Weights of a small mixture-of-experts language model, trained from scratch on English Wikipedia.
Size: 8 layers, width 256, vocabulary 3573, 49.1M parameters.
Experts: 128 experts in each of 7 layers, 64 SwiGLU neurons an expert, a sigmoid router.
Training: a variant of Muon for the experts, 857M tokens, 6540 steps.
Below are experts of layer 3 (counted from 0) of a mixture-of-experts language model. Rows are named router (the router's row for the expert) and show model dimensions 192-255. Each number is 128 + 24 x the weight over its row's rms, rounded and kept within 0 to 255.
After each expert's rows: a language model's description of what the expert responds to; "comes after" lists some tokens at least twice as common just before its tokens as in all text. This comes from a sample of Wikipedia text that the model never trained on. Tokens count by the router's weight.

# expert 2
router [166 120 137 129  88 123 111 111 106 101 152  99 144  82 163 135 153 119 155 131 163 127 140 148 129  96 135 113 152  99 151 156 127 160 116 129 129 120 154 134  88 157  85 119  71 123 137 120 136 138 157 123 111 163 129 102 110 139 147 125 135  97 129 133]
Description: Short opening pieces of lowercase words split into fragments, mostly after articles or conjunctions, such as o(ur), th(…), w, h(ard), f(estivals).
comes after: " a", " |", " and", " the", " to", " was"

# expert 7
router [196 127 145 146 121 146  88 129 144 108 146 104 154  95 145 134 153  97 137 163 139 119  79 141 144 113 172  84 113 118 159 125 171 128 133 132 169 110 142 143 100 129 136 150 137 119 169 133  92 133 175 115 128 140 150 103 118 168 120 120 159 141 171  81]
Description: First token of a new sentence, heading or table cell, mostly capital letters or connectives like However, After, When, See.
comes after: ".", "==", " |", "-", ".\n\n", "==="

# expert 26
router [172 118 132 128  77 157 122 162 145  89 169 136 110 115 150 131 159 152 138 154 137 102 131 166 107  94 149 129 139 141 164 163 114 127 146 153 120 104 110 139 136  98 143 126 134 110 150 131 144 105 136 166 159 121 149 119 151 158 155 143 121 136 139 142]
Description: Line-initial hyphens of bulleted lists, table pipe separators, heading equals signs, dashes and colons in structured Wikipedia lists and tables.
comes after: " |\n", "\n", ")\n", ".\n", "==\n", "|---|---|---|---|\n"

# expert 54
router [160 130 139 123  77 139 134 136 121  93 157 119 121 114 142 125 141 149 119 153 163 117 100 182 135  86 133 112  91 120 127 184 166 127 145 115 141 113 156 153 123 124 134 120 105 116  88 104 127 126 124 117 122 160 147 142 119 150 135 119 125 104 138 122]
Description: Two-digit number pieces in dates, percentages, durations, table cells and DOIs, such as 27.3%, 2:36, .304.
comes after: " ", ".", ",", "–", ":", "°"

# expert 50
router [176 136 106 123  97 174  75 158  96 159 156 116 148 130 154 182 157 131 127 128 150 119 103 152 106  95 157 136 175 110 118 174 146 139 139 119 152 120 180 131 111 127 159 117 115 107 143 141 112 111 137 126 162 112  99 133 138 157  96 147 147 101 120  79]
Description: Single capital letters and capital pairs inside acronyms, model numbers and codes, such as CPSU, ATP, SSS, R06AB56, MAX 8.
comes after: "C", "E", "A", "S", "I", "R"

# expert 62
router [140 124 132 113 102 176 131 138 124 116 154 109 111 125 120 160 164 132 112 131 170 142 107 126 121  85 126 132 128 120 148 167 148 130 107 144 130 103 137 104 141 120 128 119 101  73 141 136 118  86 123 115 136  82 111 174 175 141 117 163 143 100 140 147]
Description: Single digits and digit groups inside longer numbers, especially decimal map coordinates, plus years, vote counts and document numbers in tables.
comes after: ".", "9", "–", "8", "6", "7"

# expert 32
router [136 138 135 115 115 139 112 137 124 118 145  96 159 142 161 136 135 131 127 105 170  93 105 108 116 106 114 101 161 131 128 138 155 114 159  88 109 121 128 138 118  93 139 118 102 105 118 153 116 126 148 122 137 151 161 111  93 118 115 164 132 132  78 108]
Description: Words such as the, his, her, its and their, and possessive 's, after prepositions or verbs, as in of the, allows herself.
comes after: " of", " in", " for", " to", " on", " with"

# expert 11
router [161 124 141 111 147 150  82 144  96 126 135 151 131 126 129 198 148 139  96 130 197 146 103 144 125 107 130 146 133 117 154 157 131 111 154 106 156 108 159 116 156 136 105 124 152  95 172 170 126 122 111 130 135 160 107 145 107 139 126  84 137 152 153  72]
Description: Relative pronouns and subordinating conjunctions opening a clause after a noun or comma, such as that, which, who, when, after, until.
comes after: ",", "ed", " wh", "wh", " announced", " stated"

# expert 55
router [161 146 140 140 132 165 138 126 136  86 144 100 161 139 127 186 130  82 117 149 162 100  99 128 144 117 122 129 124  97 149 147 170 128 101 115 103  88 168 113 133 146 137 107 101  85 156 117 173 144 152  89 139 171 124  84 101 155 117 141 169 114 130  79]
Description: Line breaks and row-ending table pipes, French or Latin particles de, des, la, and the u piece in words like menu, cuisine.
comes after: " ", " d", " ·", "stit", " Country", " MPC"

# expert 49
router [135 155 119 144 117 168 120 139 151 126 139 119 155 111 144 133 181 103 120 122 164  83 114 118 141 103 145  80 125 152 139 159 146 132 163 124 124 130 147 127 140 166 149 120  72 127 162 127 116 130 141 100 127 118  97 103 107 138 100 110 148 157 108 114]
Description: Final digits of years and date numbers after prefixes like 198 or 201, in lists, tables and parenthetical dates.
comes after: "201", "200", "202", "199", "198", "–"

# expert 44
router [155 134 138 137  87 152 118 180 144 105 161  95 157 140 112 138 131 127 125 128 156 143 102 151 152  90 125 117 118 114 155 151 153  99 146 136 137  87 178 146 129 123 130 129 121  92 163 181  83  97 151  99 112 142 143 126 156 161 149 114 134 129 132  90]
Description: First digits of years such as 198, 199 and 201, title colons before subtitles in citations, and the letter g inside names.
comes after: " ", "–", " (", "17", "16", "\""

# expert 47
router [137 127 111 122 104 152 100 144 113 125 168 105 172 161 117 128 190 100 112 129 172 113 121 111 138 115 131  98 163 112 142 138 168 106 147 116 130 102 127 132  78 152 104 114  88 105 154  91 128 133 158 138 122  96 142 110 135 173 133 131 147 108 118 102]
Description: The determiner the, and also this, his, their, its, after prepositions like of, in, to, starting noun phrases.
comes after: " of", " in", ".", " to", " at", " for"

# expert 41
router [139 130 129 131  87 127 115 160 130 122 179 101 153 131 146 127 149 114 120 156 145 143 115 103  99 101 124  73 142 139 125 144 135 127 116  93 122 103 174 101  87 106 128 169 103  89 166 147 115 121 181 139 129 135 126 143 147 121 133 145 145  78  91  94]
Description: First three digits of four-digit years in dates, like 201, 199, 202 before a final digit, e.g. March 2020, born 1995.
comes after: " ", " (", " S", "–", " s", " l"

# expert 39
router [151 142 137 105 145 171  94 146 126 116 165 110 135 113 167 137 152 115 120 141 164 126 113 171 143  96 122 115 140 158 129 152 159 101 127 119 130  82 117 120  95 162 109 119 124  81 172 157  83 109 172 138 106 166 133 138 120 160  93 147 114 111  82 120]
Description: The article the/The after prepositions or sentence breaks, and the piece od inside words like Commodore, aerodynamically, Komodo.
comes after: " of", ".", " in", " at", " was", " as"

# expert 8
router [168 150 125 115 117 171  99 167 140 127 152 133 146 103 154 178 165 128 157 109 138 109 140 134 131  95 160 101 142 128 115 161 157  92 159 109 117 127 146 147 115 118 112 118 109 101 156 125 124 104 125 170 120 131 106 128 145  89 112 172 159  71 132 123]
Description: The word new and New before York, capital letters inside acronyms such as NCTCOG and MCV, and word openers like sp(orts), cont, high.
comes after: " the", " a", " of", " N", " New", " his"

# expert 38
router [134 135 136 141 120 134 142 135 106 151 172 103 165 126 152 152 144 131 117 161 164 129 107 184 115 104 150  95 163 134 128 147 126 114 152 120 110  80 138 127 155 103 107 145 113  77 126 153 114 108 161  79 127 156 142 133  96 135 146 124 170 103 146  94]
Description: The word per in rates like miles per hour, prefixes pro, pri, poss, non, and the signs $, + and − in tables and statistics.
comes after: " |", " c", " V", " C", " P", " f"

# expert 15
router [131 114 135 119 120 118  87 184 104 145 127 141 129 102 100 134 157 121 129 110 165  91 139 150 177  95 145 109 130  94 123 144 167 112 165  77 156 116 169 133 113  98 109 135 151  87 160 107 121 119 168 101 116 130 108 144 112 179 105 134 104 128 100 105]
Description: Single digits and number pieces in sports and statistics table cells, plus pipes; also the "iv" in Tivoli and Tivadar.
comes after: " ", " T", " t", " (", "–", "0"

# expert 61
router [124  79 157 118 107 157 118 130 122 119 170  97 114 122 142 153 141 127 121 155 145 126  89 169 134 101 167  95 124 128 163 154 138  81 131 116 125 119 134 144 155 133 111 126 109  88 160 163 129 119 152 135 138 104 146 165 125 122 143 111 150  82 118 121]
Description: Month names in dates like 8 October or in late 2004, plus word-final s and as pieces in names like Arras, Leonidas.
comes after: " ", " on", "In", " in", "–", " On"

# expert 21
router [110 124 184 111 112 116  84 165 134  70 163 141 139  95 165 182 151 130 137 171 125 117 134 143 118 112 130 130 111 111 164 144 143 130 128 122 155 127 140 131 119 149 130 137 109  96 124 146 142 136 150 126 124 121 143 133 157 168 123 154 165  95 125  95]
Description: Ranking and degree words after the or a, like first, only, final, second, best, most, more, very; also -ly endings.
comes after: " the", " M", " m", " a", " un", " was"

# expert 24
router [159 134 168  98 143 168 109 169 125 125 184  88 107 142 147 133 161  82 124 162 151 109 128 158 126 109 100 105 166  97 135 177 169 164 177 109 132 110 124 151 139 148 136 153 110 111 130 142 116  94 128 120 135 134 125 123 104 119 158 136 154  81 130  82]
Description: First pieces of nouns right after the, a or his, such as mag(azine), stud, ent, g, med, second, rest, plus the piece ag.
comes after: " the", " a", " The", " his", " an", "'s"

# expert 4
router [132 136 143 122 115 176  87 107 106 145 163  99 177 119 148 126 144 144 110 105 181 135  89 179 118  97 137 109 144 126 111 154 135 131 115  75 134  99 154 125  69 142 117 133 111  92 149 141 111 117 142 139 131 155  87  79 140 134 104 142 107 122  59  89]
Description: Mostly " as" after verbs or names, as in "understood as", "stepped down as", plus word-starts like t(ournaments), start, became, that.
comes after: " to", ",", " and", " was", " New", " served"

# expert 0
router [124 139 167 142 114 167 120 123 120  97 166 108 163 118 129 156 172 144 157 164 150 133 141 161 162 108 125 104 151  91 134 119 135 160 160 131 146  86 169 121  91 119  98 147 118  81 163 108  83 144 145  83 156 147 147 121 109 110 127 155 135 119 131  97]
Description: Mid-word pieces like or, ur, ud, ad inside names and words (Sp-or, Lab-or-atory, Ab-or-iginal), plus word-start Nor, Tor, Mor, Cor.
comes after: " ", " S", " s", " (", " T", " R"

# expert 14
router [140 146 133 166 144 178  96 132 142 144 167 141 140  93 105 127 135 135 167 169 136 108 118 110 154  92 142  99 124 124 149 127 164 115 123 120 137 121 139 151 131 141 136  97 124  86 121 153 140 119 127 127 150 121 126 144 112 156 132 125 133 121 103 116]
Description: Word openers such as f, acc, ass, sub, and middle pieces like ut or ub, as in R-ut-henian, f-arms, ac-claim, ass-igned.
comes after: " the", " R", " r", " a", " t", " S"

# expert 59
router [173 130 156 130 106 164 128 141 132  93 143 107 138 109 114 141 153 146 102 131 151  95 113 138 124  84 143  81 124  90 130 137 145 146 139 173 164  93 167 135 104 153  84 134 108 106 170 116 117 120 158 124 123 166 154  92 102 185 132 103 133 138 160 120]
Description: First letter or word right after an opening parenthesis or quote, e.g. (born 1966), (currently, (colloquially, ("saying; also markdown table rules.
comes after: " (", " \"", " ", "-", " un", "/"

# expert 16
router [159 117 123 106  86 133 118 143 111 106 153 113 160 124 164 144 142 115 145 121 158 118  81 135 105 112 172  74 152 112  96 138 185 133 133  95 145 116 146 121 132 124 135 109 117 109 179 160  88 123 156 107 146 149 163 117 116 173 136 125  92 108 102  67]
Description: Whole-word "left" in political or left-behind senses, nationality adjectives like British, French, Brazilian, and place-name starts like United (States), North, Nor(way).
comes after: " the", " |", "|", ",", ":", " an"

# expert 35
router [140 127 132 156 117 180 156 161 126 132 169 157 148 129 126 181 142 133 149 118 152 132  89 132 117  92 134 130 164 115 151 132 134 138 156 115 112 126 143 126  92 129 115  94  77  99 138 140 151  97 122 102 150 163 162  92 153 108 142 120 113 105 118  89]
Description: Short vowel and syllable pieces inside foreign personal names and transliterations, e.g. N-i-emeyer, D-in-u, R-in-ne, Ha-if-a.
comes after: " D", " B", " N", " A", " H", " Y"

# expert 9
router [123 156 125 116 109 182  97 142 102 153 166 117 129 149 151 140 157 113 112 150 133 126  90 145 111  96 161 125 111 115 135 162 174 148 125 129 116  96 165 147 137 127  84  84 109 108 139 115 114 136 169 135 157 136 186 107 120 126 124 135 122 107 135 136]
Description: Words introducing a place or name, such as at, near, called, named, located, as, in; also table pipes and opening quotes.
comes after: " |\n", "\n\n", " known", " at", "ed", " was"

# expert 57
router [177 108 159 115 100 136  97 157 124 112 160  85 109 128 134 173 154 136 135 148 133 146  74 168 133 109 142 104 156 145 143 144 164 113 124  88 141 108 162 109 138 132 147 117 125  96 166 166 152 103 134  97 140 124 120 100 102 153 133 140 124 102  67 106]
Description: Capital-letter pieces of country abbreviations before athlete names (USA, FRA, NED, BRA), JPL in asteroid tables, and table digits.
comes after: "–", " ", " A", " N", "R", " G"